{
  "n_layer": 12,
  "d_model": 256,
  "n_experts": 8,
  "experts_per_token": 2,
  "d_expert": 208,
  "d_shared_expert": 192,
  "activation": "relu",
  "moe_layers": [1, 2, 3, 4, 5, 6, 7, 8, 9, 10, 11],
  "router_score": "softmax",
  "normalize_top_k": false,
  "routed_scale": 2.0,
  "balance_loss": 0.00287,
  "balance_bias": false,
  "init_std_router": 0.00821,
  "lr_router": 0.000547,
  "vocab_size": 9624,
  "norm": "rmsnorm",
  "norm_eps": 1e-06,
  "tie_embeddings": "early",
  "optimizer": "adamw",
  "lr": 0.00135,
  "beta1": 0.95,
  "beta2": 0.98,
  "grad_clip": 0.5,
  "batch_tokens": [32768, 65536, 131072],
  "seq_len": 1024,
  "train_tokens": 546100000,
  "steps": 8367,
  "dataset": "wikipedia_en"
}
Below are experts of layer 4 (counted from 0) of a mixture-of-experts language model. Rows are named router (the router's row for the expert), down (a neuron's output weights, with its number) and show model dimensions 0-255. Each number is 500 + 25 x the weight over its row's rms, rounded and kept within 0 to 999. Numbers have three digits each.
Before each expert's rows: "comes before" lists some tokens at least twice as common just after its tokens as in all text. This comes from a sample of Wikipedia text that the model never trained on. Tokens count by the router's weight.

# expert 1
comes before: " |", "\n", " The", ";", ")", "|"
router:487443431491519482496453528495467471554496536493512486502509486519498540476544508532478497497517493533460485475502447510519491488501484479496517537495476487463491579479541486475482508481485521514475474517549495498460493463462462516495475496511500526479475492520494535511435508509493527496463452522527503522476509539502510490515505539511504530532487499509491528496474500502538502485500526509488508511513519564513492476503465496506463493530471464531510513492489506470526448516528515519474526481493480516517487499490513459549505526507512553478536511490505532490549462483512438496517527465508469478520495492475523527473530522492522518495476475448490540479499510463521522504531485511487497520523517495522458447482492473491464536511459532514524486486512478486473529486488506
down23:500499481525470506486507477509483490501472538475488498494515538492501507546484512489519527500489469520498501520506534506448485518516491532512550479511524438501514528521500492508502545499446478498480525509489504522541515491487514515520474510482501461487473529507485458472495478508489480482502517458473485531472514540520477506489511461461464505476495497538529482502507489526498514478529520474465498480518476474549497498527527432510493490502517502509513502519539543534487477528492533470517503495474470528484447456517506486518478505542487488507473494547490569554472488466497544463500510503596502469460516481519489487490498530523484496518476544524526480468493513484485513518468500519481474504458506522532480497455467464530474509493454469495494461535515455504514462486458495
down24:458476516544479509483531438491481515468505504508517521510534556525483492502483474474518499509533486489470515511496484519487485468523510478505470496499498516530521468539478516508527467500531502483527496525498482481492545529474509539487498454473493516518479516485492454478547513509505510491526515460532490485451503490501461505524439529511530509508486534492508539510469490467504505502564526521484492518523423531498530500512506489506504474514555541493491502517497468481457502527524517474517492484485528515477541470515461469499505490512473514508495480538492504507514497469458453521500545500479470540466506481528501521528498562514518496500474470516528521484488560485512529476459475445507471475525514511495524472495508509516512512495518489436486541475520502503525504534483567
down25:497521539522535508514472503474512521489493530500480502514500517521532489495487458513522513486552474479514539529514503474508515478527485491519525448526486522535521492468543540515499427476503524462487488518471434536518505483467492482506509533525472519446518511488479497466509506465506526564498509520510437486529469441525484503513517516500519524508531482512460494509506521518462490441492488551562501526506544520534489515508490530500525483463520519502495548495474505482513492481543523503524492526511504510489510514507490506492499535514521512491475522532521481457481518470537526549471484459505500497499456491489534541484521485500529463514511463491509517532516528540470526518500474484489439504473546489469502489510502525552514507532482484526472520519471491490494486482524489
down26:470481499466531470522514468471480506500490478497507503563534512515536441494508480510516511515532518420493510563484530519511461574517502466452522482501520535525531499470547524510525504530501501497513498533523493536513510525495454512508530523492489512489512488523475519502510511470490515513476544494503517507522476516494483504504461511457534492488478508485496480538471506497505531494520507525489545495488478483488498532548533503484518523461509490526465481503485529524519503487521506530524500491508495466499489488500518471506506520518516562499465512531514499478526507523513518463492564504470492511521512513481497502488472536443488505511487475480517480453508536533514518508452491498527481555469454496476480521519536518445528514500469519583534542520498489493510529480489489
down27:489523520518470493530533522518537504465542514492484482506507484492512490535529507493483462484533506570482496529487502544531482444476486518512507419511507484505505494485500457502493471502564522481523487482474460508490468474554497470486497512516494503494476473491472480511499536468578472471505467506523481476500485451499489517514533504472486502503505514536499508468502484531472554510473487464515497474496488489458502537554498512486495529489493496484484518499466529501514502464530474492500499531507513493480487502503495517462503506502484525443501509510492492529510526523477511516511477499441529517498488487513508478544533515482516475531543409511448515514506467501501511509498562488554484533496499499496502526551493511513545526496482469493492513506496529506523439473522498
down28:518513496484501472500539528489509510473551493466509495532477510440491497526478539517493491476482497520493493543517517501444492466517488527441521513500519502504477503558511502544493462534496460487538546507523495513526491518469453521532452500524497486485489490499489457501532530515458497513505525449507540495507507498528505481469489489511479485522519495519537497541528485504516489472503552476470459469494522507457475494515506490516521506538527510481450505538463522521495485487506542479515526504510492558514500461485509477497502479485551467542416503492469490532520554539521504515516457514484530503479487518525513468479499521497516488498533528516513478524510521512547456486480512491478524525511470558492511482518520502543487507472501506508528541515502529483493518516475458
down29:486474455508402497534518458428497473504488454492466500497557447501498456508509479533546480496522512532502527480529491491521484493515505487525529488531495515465475519487465473493520506536503507515504479483510467525531509470491492458522517445519504526517450530504520481486508467478505502514467503514520522533506487468469520492499528517482498517505466478455530471506441489499493476470487512500548542483537492455512467457510522478496492550524491479501490509500495508512441501485501494502470487509499487505495478513510469524458476552504527516543512487479499480547502464469543513447511517504488517493536494478519483506484488527472488461510551491538479506512474543511523487469494531524473476486503507514509511544523488479489502490483519516508549520497483508522534470517500487
down30:511536482534469500477484489536534524506501510486509470508498512533524477516481464515507491514471487541477496470469496533525508505513481499469516531486533521509525503519539503506460472509501519494479514500497499471464471471491542512471459533499474462522503484480498477484475427507478502505472476475505513493539493536523492555490492554478506531497484482494526505523479495521516503505506496498458489460495489495575468529552498493528481527507494505498488495520491524533528517543526496486474497549531513485532457470474501480531506513537523459504476486485528564515488476531495471477506530504518485492517473497497499440478535485502473507500485548566516486458482525460468551473498494488494509480467496498512484495529455496522461509521518437466471495582487469495491503496501488
down31:478503519531464495546498516499532455508503509510514493519528513494536504519522480501475508521511450476477515488496434486527501527517503527523508486504485476496522523488531459543509488470495536504506463502495493513498481501488489438525502533477478540499540516485465524551504497529488540505502509503507502508519495505454510518522534513501497497543474508437436443541473491523503503489492530477534548492506502483498489459521509477508496510488520502500458484526499468576465465504503515532445470490503547487534485522524510487503533533445475492521480520495502530493532493485535516498456534516484459522524508460512517520510474512487485503500456474531511504463492560521449505505545487508526475519508518468507484500456466507488508509526514500518507449483504518502465519487502438
down32:474513528498486509510461513487480517462507517498510531510498531533501433497541483519452509521519511511493500513517424459487505506494496527512515504527502515530503491494508493547499506547522519494500511484474492503434490494426476469451517499499463507512480492500503500518505546508519539492528481539550473530454503491468484489502493524471513502476460482478521477497475503508490527471496499498486553483492518464492443477547507487464486463503466467501542510530523508536473511493490492499464476483533490507490496522507458512471480485424542483514490538485496507537493487485557448484478508518519448509512519493524508506488524497487500439503487515518479469525517557503509488520511523536479498517511508509501508537525536513531521510558478500515528495494464510488517550513497462
down33:482489483493488494521519491496499508514511490442490479489520529483527504501487496497474536510516518497507541506499496470496521518564482477477509546482489495492487443517509471489551487508492483485506492511481462513494514574535506537493517503501522534536499491464517465462487506515522474488466510493485483513510462512485510469510507530513496461479530549470447498482507502531505485512476507474484499486512464536490476487474527451479491566479519485410517489482499520476492464462494495500436506497521521510507513445509469448484497493518510553537469490477527476463546481464517500487537463528477503486514500478496499482546484512516529486516503481530512507504492532500507542472470554487479514481443499509545489503516460539504472499486531469461491477498476511449509525510474489
down34:480484460519462502496475512482475512488489481493502477501497541479479528515479457521520492498492519498544530497508495508534536560417485492511522496526495474476510558461503472519492513482494491515486515535483511524513468506484494452555496508451524522493530543484508553480521527510551477506509464520500525536508506538513570491480507457482490502424454487483467518525469512525537515517512521482454527479505528493425489481514530519520457490494506484520481511439515498516530484479530487498489463510526492490507524526526514471487470530493464481453476542509504509480517523449516533491490519491502516477499482468451506515502501506494464495478470478519523486479476532524483524480502461489481540509460532476533508507499503504505519464522490496518507506502482502489507524470518487

# expert 2
comes before: "-", "|", "The", "==", "1", "S"
router:514515580474529479490499519488523507451481513504541486490535508495522497509493521496510549423537468462499528514519491536491477448524490499458487488552527509507484496485527537466506482514514472497520484470497460537452480488467460470503499541477507484530520493459558478506511513499460539497517495480522512456530462476498476497494496543507490517531518465499498532494546541486476506505465507524483484483510479492497520560501490558476557487500446455513484464498534516494480519475514517482508499506506462514491535504512507467503480511472509490486480508491505508502487545485501496496514497541535516513493530471463554491523464497467493534514508481527467465510520512576493523505506509489485491520520547468479488486533493474487504503495539529515526492494490490494455500492491511
down23:501530522513463487477496517517503487471507510499509484491491531518460497530485474487510523470453502531494507511463494503532544494493531476499519515501519518482479524446451490518504466502506521477537514503511482487458537502515521435511452483496470485476525519466446470465477481509497530467510475474484467465557514508520460471510465481545455502483482522489447530505501493534521543492472491523522531489503552485483480515482477515501499498513460496492568508510485529499526524464513500486495508505478491490506504477485536513465476510469492509501494521473514489496474532514503513524525456552446521473488525494503516507502521466543467514468470540530538502505499489482483458450552517489550549491518507508470481527470465477513515520521534514476520490483555524491486498537518528
down24:513507503515433476517547520501491517498515545495501509506500506545496506469542519503503507526501471514489503536523500493488501517533502463532521486463493509507542499543516500505532507519505480487541464513502444505515500494429525494485501558518509521496485447538473527477504473470470537541461489509561491466481491528485466496530527520517512461445528495487534460487507481493533500467504498515512472502504449547451512465482519531463495510537470493485468510476525469543477499528497493489475498517499485516525537546524505495493535496539483531461479464484495497520482508477499533504536455513449496488491473499521481516518550466510467499489497532499500506505529491511463528515459522537467521481549505511488492512499456461518495476552495505511497455508490473497523483478487506
down25:497535515525453493493449485503513525514508526528518529490480493510509504493507486510471549506460508508540484485530528490515503540497493507507444518516493507500506542539516517510479494535547468509522543505550511472528505523486486503460531467480491519446498523458446518493487529502508483559495524507484525519489492524487499543501536501514487493470489537496503520469486476485505474514468454487517473511503514513506553494457474471535474575502494500491486485522488552521549479485495517488506478510489550505435461489489511471461487508528508502487493504510502503463501498488532511475549533474511467507498445441496497530488522500493532553503474488447503499485503514505496518490510435492491530490504528541505527521497508523468486473444526507495486489485440513484502487486524531
down26:500517523512478511533462456493498534518549546479488518495497518493529499458486519511514501514510532536491489505486484477527508496527462484468514487468542497456503529467510460519556491495496555479507488494507475490469442512506489486499506521496462474540504515533468475480486519477550482515545495490536507517519503494467489492488495473484550498521569493531490533467507509510540535510512490517466463507481496469486521501537527479504486479554500516461485516462495534436488493501449515500499492492479472495494515502527463490463502543515469516489491523453470490500457501503520480511546537476514493477512474456500511503518514514494534523499529490540536529432523520487462445491423525498471515479511477503491493473529475492522504463492498517506507488543475496486521470499496505
down27:528517490524444518548461506449514495514520513478537504526512492555551480481543507506469494475462547523484499519529517492500500526514450504517491496490492523512515512492481505512506446483481476472502518519526482504522522472534507498477504529476469475525550454502499520462469514510522468498487510540476484508536459527461472518507495496480524427509490460547529512433514500531512462485493516487493517507477503511514483515488501464496511427534527496484485494527491487532541460499489467487512511469494518471501486516451506533558481489451550523484485499522497506509471512452466481536506504516429517510498523534514475491472493527503508543490518521495528512498492483480508513497468517487544513505543514508485506529526519484486506487494448518497500518476529530491461492506497520
down28:524473456510488510538511491516473500517488478464546545540516478487544487462529456503487502504514546556475522532475488487494523496486495482535494500517466474530499485503498498523473465469497514471526499523504483496495482526490509463495507441453500557505485506555458518513509497493482476556528488506512472476482463498487505464503537531463479483472486564527491489486504460477499485530508501511524493514544489497525479510519515446527504505457530546494540530498487474503521491487481450495464481482493534537530515467486513466533498491489516443474506540492478495481467538506496532498503491487485456506539469532538513535516510516509483496504528495454523495485506507468470537520503532508540504520513464537542509483505458536504502516487510508511524502471527522469519450484528476
down29:542506504495539493534509513531501473475522493503511520465500465564502506492529491520508487425490502504519511526510545507475516489525481519490490477499530469557503468486497501516497532494509491460497492514496495481540484448487522476541447548579511519485546514475504514470475494478512484506511494509532518452482462522518496522467491456458511489506493471478525475501484519513476463478494512523474462485510485467521532491522448509496509527484496520510512503461525505484473481490518470471516482491514522513515522492482515419535508517485511497502484516535502504456532507434504486509547516503545489547481508524559497504495514523500481503429486476485506465518492515479446515482526497506492522520514509467501485498543511507464490483485461446517472463497508489478514509539499512
down30:528505486504437528529484486511521456510491500518496505516485476509507466547474519520528498524525519488517467482531494498502468475484463510526465527525479537513493492543514545479507460502471504493548513515455507518476508511486484485518482502493453480529537478482497459520540511526522544499515506480534489498507515514527465538474517463503476453499477466494496522507489469465493511483514494486519512475463490488463495536498497504503476441469519481485498485486493517489495479479475510532528515492486563502495516490498508493504531509552488544526502474478519529472514552494497516468488474495506516489475434503489519504486460477492476494529555486523469507507492485465451442494492580497511511507490526477495548468490555485509539468478545496473517523504524507483504490485423476
down31:524532554500503493452481510480510456499522470471473516485518439487544515462463529517527469547467510506501525510551500506507496504484496496480521493484523489538475453495525514512456499495519487474481478482499507441504518452484503481477502513525526507550495502505519505477517486507514464404465520503504456530525496504474499557522483486526500520525529522533481510474536475508516537458496508522495504546460501485499504463502433504524472485562477476472479504504494500530485513488458451527518501487503496489494492487497514525493542490492503503492533539510490536497511513513503482497509491480475558515500540479482491503498475515516474510475505516500542490508505481492454474466523481517485536492508501468489536515491461558536486506460502485518525488496505501568498523537510527
down32:507529516497496485478498507528514453519511494476489544502446445478470496496520541502494503492532495509542509461526498488532515481555492479539471465500482516488511498477507494475514526509453462469510524466490427490505469484460472489521501523525496455477540498476541530487531504487504484467554476516553477508520510515497492518500540480523519505530474529473512499488522480473512536519550518473498480518482473481500505509529494541516506504498492455482498492497451495499457527475484504571519527529478526513506471478564493488480505522558501505529479489530508495517498519493510552481452496498517492499478503516513485497504488468557481497543506521490529485532531490518460497511549479515448537513450509470521526502482507474479506482491486480538482526477533481534521484527481494
down33:510534527515511484459466511499494530504510511542490522514527489499519481508506502499534485470507508508462470466525431524483481498521497470534501504493510451472539504455453468483504481492498485454517487504479477518548498487489526500469476504543475484479545541513521490459512506483514514576529445490543479523496496536517505503489472512534530531497510512528501500503501521522482534484514545515469529481545492526520468531465477494444476441502470444509528507523467503449521505499498516477490529524469505471519509526486500517505484471458490552496474502518514451520512515464478501495487493472493526522492461467485497504522452517485481460546478482494492535501476474532532495479486513496474518526496534471527459492490503464533534462481515502466513509490497494549501498488481531
down34:468528530485471526503510481508520514520508514543471458502473519465488511512486524487492540489521528527511513497490513581490542525512519537485480498492512416501557498538513530516518500489487539459524500512517527474553497524496489464530522529495516518524546510479484533488527549449502469533447521505499444500528512514481548508526531519509520536499510509514479500545469470535489550508480511515515520521504491462470468478534512449500490550518501532469548486505477537465554494485515527523516539470502500506494443493488476480483496530495505529519511516548515509500484486523493520512485497513482497479489480483525499509516550521539486482507469524479492476504491505508484561462519486506497511502509487522531481510517517501487532500484542472454497506491503497459476504501509513

# expert 5
comes before: ",", ":", ")", "–", " (", " in"
router:501484474570504517490532449491516507517508477504533510493477465492465482499529457513513476511463484501547468494500526524529505526517530497529475509466499492513484508481472516542450543517505509553481505484552515466523540490483519471517542466507479533468535569494497548522522485506515476501499492491520515519511503501464504554495500523515523519521510507482489467480503471494519511511506515483483514533502532454466486466504500467488485488523522516461517518505509471554451492460512522503444490562524484488521485505529516467491455499488484494529517458504494490548496504488516481509489492531494489468536489508502472500475539494514489487498513475458474518469509483479525494516497477511534522485501462520515529550496495532502516558471513479470501567530467488526551484516534470
down0:500463420551457518511471492448486519504476546438512528490497477496517473506523523511489540528457488509503500471489537446514507516538489496503460518542497520517514455476488461490456472493488498454472545512479510481470497498487490502499498515525486536517475471497504549441467501571519456481503545481505487471516501509501486512487522489518483507482489519532505530507490504484512524456477512498473531524501509483530481483507493492483463453518483496456474494500521519514507491493492467571499473505488466501515498575513556495477516504478506527509516550532475484490505442509498550531488531496516471507522464518485490495482541508498496527487511495436507494479537503495516506505516529508477494524477498501549503517495541499497511515481510506482513485485512498530504486540490475
down1:502482466540511512498519514513474466534450546438546520479505479454470473480506491488501498548475476526467520493510481467422492476497499535489487525494480492530497459514490503481505472481493536500501512553539509501501541522454449551530488470504488505498534496531482504482493521542508476500466515487504523524493516464515513504517498474525532537513496474529523529550520507484491529468510480489481517506517486540489485506515509492578497507537516515514442504503506467498464469507519520507531502492522497507488482504517511483476509492493504500508504507508491435490468497505505505556524537497499535516539474527501518477528512492522518478481516520451455487521499469496502469502491481506466462537514482488538529460497510570494522500463472468484489499536468496462493484527491449
down2:498516455523514512499513459535514522533466506518526467519463485518476548478491503480493499546445504492512479514523503502474524479539511496511533504506440473489531495470534470511523524499483465532475476525519531493531504466539494497510446494531487513500487521504481532493503475519512486496526496503473429524502525500486490468520529533513510526503536500511482478511465495494524501505524492478490493496516506494518508510515477495482485511478548463535539514477505524509474488520483489495506540508475557473511533521517514512527495473458464545466472504496514473464479487474506486448501476458513471486548543499451500497491450514507502539519486500464504500484536512454482470395485506540535515488510502522528497480500487482508495540521513486491506534546511523533479443511466509
down3:516509465462518459504483515501512472524509515450498492555499465461535505494477546539461541459541538504457518479462488549520545490471491467504488526530493462461512483487493481514477440478485482527452491471503528480471494472500497503502511520499463489472516513516508509484485489544511491498466411505502516481518501480506553498492540510514518496538443510493485508538537484469451510508479520526485497527490537527491497506493520472507504481516516513484497497465484511472514499460510443467507509515470519513531533508546454490503447490504527458487507508515540505522487529511475477486493489504534485460528475508465536520481491485503502532506488504502496556529488501537525497546469477500487499510514487501519491514480470532463505506550491509547504475505510537506517539502511486
down4:563479528520518516503440524504497459556490535537514494510517523459500521508436523511522532497499458510501518508483505507554535457490496455542512495521498547476488492497462505498474473488527500510430548487545468509500498504523498445533470503504500475492505522488504485500503482512506480496500546535543506493489527526489478511528524484487475527550482471456477563488492532484464500484502533497508495475497512521489482503533506519554530499512498472513506496515489512521508514514499489522563450506532511565493492516522498520490530492486502550509513476499515478504496507459475545500535520487510507477518507479522476496516517500454494545525539499521484457542501484480448464495520517491502505454495516456521501530500495552498466516519486479480508504525503522493486531510534488
down5:502511484492526483477496507512468506467514482483485515493537519484498471499449542493481496525494513441489495470505527516483445470576496512478511513500547479526501489532518484500534482490494501478450500529488500459496477538497506518535519460533464495526475504480497514484448478495507488492480503483515531516500508456503474507481522490495567460482474494499517515438518465513495541466500520505512519500506511457463568518520499506501453501551522499489479503508540489446521519519511492538476520520477479548497530496513541464515507518521463468493539489463466474522511468482479494484509514484454498539516459498498471465503484501515484493482514488479524510411540525467538510517457526503519494494491528476468514485509507482495548509504491498504493554491504491535490487522523529
down6:493440436475426528506478471475451525528480476465526494505497477466528523507506512518496506499422514493498470490511510488513495536542489500501511485525484510482474544489461465535495494495534527488502478522512503503475482482489481498487509469478498537518484545543454495468495471484490502483522488500518548474496522496509515497515503490465542524467460478540495519527501522504502514505500492516543488481496464510532515486538517555490491436449501527542468501494519509475515458437499503512527495481492489498467510554473528523527501477487456508511527496551492504465518497499472493529513499470486510536516532502500514545488514442476542512530530486513513532486461508506507480531500530531494502531538493491512478505453547516520472509478488519509504512541498475533522522500487501
down7:511499489501546536462504514512477462544503525506476477472504522507549507483527490465539511510508455490477528504473509483519492519502496492491463479488539472504530517479528481499464492502497563493525477494486475481513507482442500471510538475512483531504452560499504480471480530496494541524509489475501502493516469551528487503521480507502533531509494489489482500477491463471544534474517526483470512521458482485518479476563500507466481492517500543504555504437484488462510503493520513488507468466462498493490453494502512484510490501503493528514502471448502503472468488516519489529503541478487541428510490462473465494561523511518486475548464490538475448489480473516498518473500522495494496481500521479563497481483516462547472513527498512475508486532463521519489531513510487
down8:517479505479539529523479532544529481561503481483485488515491494476438514539538502502531510488512530504463463489536509453542499510495506479481475502509458538470461549494527518524458492508483478480499477494497522509478438489489494488504482524486518526501478507528464500505510575482475477522505465507477512479475490479500494526476505484470502516471494468460445500500485526486512488506490491524536520518535511494527529495526517556514488471468503482503528498452544519491507483497533475504525519468470481483454524472486442463524516519476543527491571526525511494501489500491489521514504515492475516483536540516493477494494506474516545439473511490507508544488539506531455542515506497498473515525504517493509485465506481504487494515445503510559473496495519515472458480517496516
down9:505519516499510495498506506512513473535487480466505486562465540466516496475496479521538483502513473532488504488501507527510526495454465490478474526475475509482505527524464502509480509506533493515495486490513517514514523491511499471517458569534484520476511505520512500477500496527516522466439505487495511494475559507527502512477505515463487537495508528537519584513506512482509497496455521524535475504493479484518476470505454481474469449569455488513538512475485509548562497451499501493541497483521497510518478461491488504498522477520539443509485489507527522495534479468492512512528496516464546522532471479517476528486537450520480506474522474497458517505477495480511532504494482509499510456495462543499506509532485531512503507510546481507497432482519543479491543493498475
down10:517539516506456491490491528512453537497498448447534495505485488528521472487500566498526492506473503523481516502463535493502493486499488535513498460519475477480515458525488501526528514531488476497505519504515520509497506517509501472501492464524503535498474451528531510473477448535498458469518489487524515466484503500475545523480505547546498481486514498482472506518468496504480517484498501511443517516473536477478460498507533510548438500533566511485465494561513528485531508499510501498481509499531509491454467453492483469475478530532507529476483481478509529492531530499484471464523521513527487486494475537489485531524488523522526547503524473525538495508541501478521497544499430480513508503499504532478529544462473537474546483496485448496491487503488480501516525511517505
down11:480511488483472475513538464499487466531518544468479511542472517489518502541496501491483519511473541501530469527530515491505551529495506498490490522520484503502477518532490469531505516527517451574470509511541521534477541495493467525511475543526520511479548550541498484528536512514539514518510516518470494495514539567486555535496497529479462527479498512531507557482508469492518535504473500506505514489514478511531455492503484495514498494497461463530506510481499521529528497523500505495479498486521483484508495479506505482526497442497535462438488513492498466438506527511512461489514521473495480502454516491487484533525518468493497469495513496512479517524478517479506513492483518515542509441474458472549462502535528514477468524514499501467515509502482551537485490506474468

# expert 3
comes before: " of", ".", " in", " to", " and", " for"
router:475511442492473527532527440588496475537511500545501507547498519503498507472454499471502504497478509528475491499486518522512528568523499511527499552493483500488478482492487477493536507481505513496518480491484530441535522510508496522470466500511508497450521481537508493529512533457550472499478523470499495507472528528485526486509479548491520475486483476521523488523489441421518491501499500514496490514489497571507485513547497482499522503517531540479507510488473511499534507545485538493497521489475525511514492523507494495468505503517491502490488470450484493497529506534543443488496516476507523505463487487549511520500477501530503489505506526487496503519484504488486515467553449505490528427530484523506478506490532480514457497530498503485527534485508497489501510498503563
down17:502495510531501503507491492539459449548511465507453465528506484495485568511499517486459493514471503493492473480477462511474488515532498523497499503518479478516519476493487511505466506483480522475466526502520530502504525489485490509522502481497517510472474511511511497501516457488502549449511479492470487480511497447553501525452521464502487487517473480472539509545480535507529478495509480521536532495507502511551456499494528527523513530476511499503498516523490497536489512521469488498508516507515515486553526473503483475524528502427531514415463498512518548462499467506455514490476530519510483506470517528438506498474535516505507493505490500500454484502502486490462541497520496516521511517519553513538528475515520507474434470462492471479508480516513525516476447490492442
down18:494495477507488473503473470516508505521506484486474510503454493458506474476518517493538499461486524495469463514519540505526494517471516485517499461512499510467504562512496490488502514515493485530454472471481511526512513469506504527481488513529531520502506463505438547551493480531504533512504494481500542518511495459532559519505491473541495555511468528536472509515509507528472479492475487520549508494490483502511467501538473507559475500477483511550497505480533495493523510542455548520498523501521518509534506478497537504516476452518483517524492533503524514450483512465520449531488550496480500479539523505438489501513456520488518444504472496518519525511524467472490490537508515500529553510531515508502447441511528496507496487500544525501544492515476499497512462499468497
down19:512514470515522501484481490487480480511508556494514477506457468503498497494492499506472496482464474542493466486477512557512518488501518509466482491479499501490492514506457473511485516503483536480479529478489506479494453467501480451463492442542496532516471510516497583478514479506479484479509489505506505484519530506482532465471496535468449479545488541523538462499517486501511487469525450499450485528474520499473509494497488525524501514484497498486493508519466521461489491496513532500488510462503511520482471459466460451527509495537482496527486519526477557446473505534506501502494511461454502487495486519525505496490535475521498455552533488451495510484522489519502530471514478521460541503526484516524507486514484511529498463480507497496491451555499439491475468504430520
down20:512522500516480533469480503541525522539581468517511471486500487511492504521527491468541472509477466487494518495504522516459463484484535487493522489471492534487518505522476507497496531482498473497511468452503528470519503535457495515483526487464491471511510498491513491519467508534484457505491534486506488504501443508491447475463504546473445463474517478469541523544497518502524511504504519480482499510470527493515528471474465504500525500550535481493518507456539481467490493512509526491466496504549512507472522463488454498492488505498504537559543461506509515500536525470474492521526523461483503528492506501506474505496495513503451484464487558532514442513523478460523525504543513492509492459512509496515473524516515553473486508522516539545509502507453504484493553490526479
down21:521519507489488548521538529491488512498465523510517487512484510509470502526503503509465528522528488518487522533498503480493490474519506463520499495485535516542497482512540461522505482482469496482510504548509502470468459540515531498504511465506412472491516549482537478536506476525506472525496467523536481538508513503538492515459497526505514476503504534469502453501502511514528500449511515523480535504502472571479517472525481492515507486495551472472488508506477508515442534501511545514520458492482488496517528450506508499460491488457464494468530520486507506527509459470480526518535471531480527524501481478524495497522509517477537525503487499460446476511470529521490497446481475501506540572479522528491474508534524499493503482508470489493501523519511526561521470486507540
down22:505488467511471505511486476479491534525489504495453526500469437502497530476507516511493466524470481504490474440484520458503505541496542506499486527491493527522492482472508505531463492494453423501508514490526505486472440469507507503517534480529566476481408498500494520492514450457493504515510495508474462523502541507483517466469512485484509524519449469499496521491478487522520537493542525477498508512495453476523496481522524531484476499549509433478489512475497471520507474512500526520519488509539473510516506472513522483471479518485508504471535507541459489532492511483510503452526514474468483469533494514491502459473458505504472513513482482439512490483527500456466512464536492533483521498502499498510522548512483493514470534483457502494539525493506487510505519484492494
down23:500491471474432485485475480485502530501528544513505496504435464543523543475516543546500517485475499495461498446468504511485484520484519536468449525506507488506483583493489498490484482504489489489466519495523503527522491453498489454531506472476491484484515501500460508520538538425530492517508478474526523517531486512473576488490501481487472460524483477472480477418511484491476540485470559518529515520508501479480489526505513468489533517537514483521488488511505489529523506487497519477471518477505505466490480539483513509499478524477539505515535494510496500518515493508436453481464533476497504447474495532489494477499471506477485513544493483498487543472507516499500492491529505493478498504506509489502514527505486540501510493511474522494507529543525499516468471493536522
down24:543515517500483485451501495501534505504516510508514495515493534474442520544551501497485528473501503462480506520547511485504477453520479496527507451545533496518467478519514503502560519495503507537526501486477460521471492508513476521499476475504548511512497517515504490531519498480476504465507497548486504474480535481503499460552475493492480562484498468495517436534510473453484479525521484494506508508477489537467505458522559520482525473469523534520490515508564498528507488512487482510504515494508532501472467493509464512498485478505494532481480463482510473486533533515500530472489534509515533447503508466517510579517503499488505485504477457520479499530487443518500553477512518497501515515560490478514534494529506509474492503446524548483507517521472484475506515535506510
down25:458508537521495464486536493523500479502468519467522478510491464484538555546478503489473533466514535499485507519506510487496492525496478483489487529545539508518523471460500473530513493467469518486486499521475518548488463519501490496518502493534501506505512503487530513478546499504510519490524496516493518489523520459485520477525535503530460502519479547513504526464496482502516530529474492515521496527457481505486473453453524489504500457497513477522495500491502527499550480439490511478465514453476478493517480507487480485529493502504527490512501537438506468508501533515513563454508476472471477457481501529494524429482499476513480478491556530476502501518460511570489472490500500493475504495489509521526466527523505495507470466473524486511497456508511465453475532457475437
down26:511490476475514488520493500494510518486451490535533529489535462474485483536464519488471506478496476504503460482462538531517493477486485450504515469504487517461489545487484506501563546513520512468485523509482485506459512500502517504486495518539475465503469545495507472482484527485479501531534488534510495514561528492517454528524477489508517511489517509503470544534462452512491590518495518435481471466470492503464526506509477526511506453491525522511535487499503509491504523541522458506532503526507459528455507531525461535510505479526436528497485519514513481490503489526499492467531518486485500466485555471504462512503526520542507514477515510525467534511480471501497510482457513524507510490484537535499519495519487514510483479524490504455483527509541465487507536504467481
down27:494520560482368520512549515524498482512507489496510491523474498483503502555505535521499499498536506463515533544510467505488491516525506473520501497516458487531482492501519480551519466485477511460484461495454493492490525496524508463520497509525538497451554523499500514524497500477495450499492532476495530461518512515492486526458503483476466469490523489478470526475507499458523568515495474500530549509540503543491520536464504483517479497463504481479483502498533509509466477475491523467475467513500490469476504563469517524483510481523511518490530488507499473475503483532500498501519503524506514533518481521490524522519525488478473498526489515489542474507514480534476531511515507474518469475469494532504499490488472532508559485514508443469542511484503507494523488473489511
down28:500506468514526509529491504501484538530492520469504459529529473522471495492508457506470517523506589525511470525512535490514500492506495514474491534491537537505517526490507483478547520496519540499522548458536477587476502508494486507473504517494524498472494472522484472441527500495462491504475550524502506537510552490486505473506457498489473466503503482501532500486498491477486510545504491494523487498515531445479482504473538542463495490455453498545501509494521518535520490519477500552514517484551459521513436482519522509538469493521490509495501468514475483519510471500486517511442490487504516474544507485529464506486511495480472447524517481521530511516489460490479493470520502489484488491536500472524474483528484512499471496508466544497499483496556511479501501543476490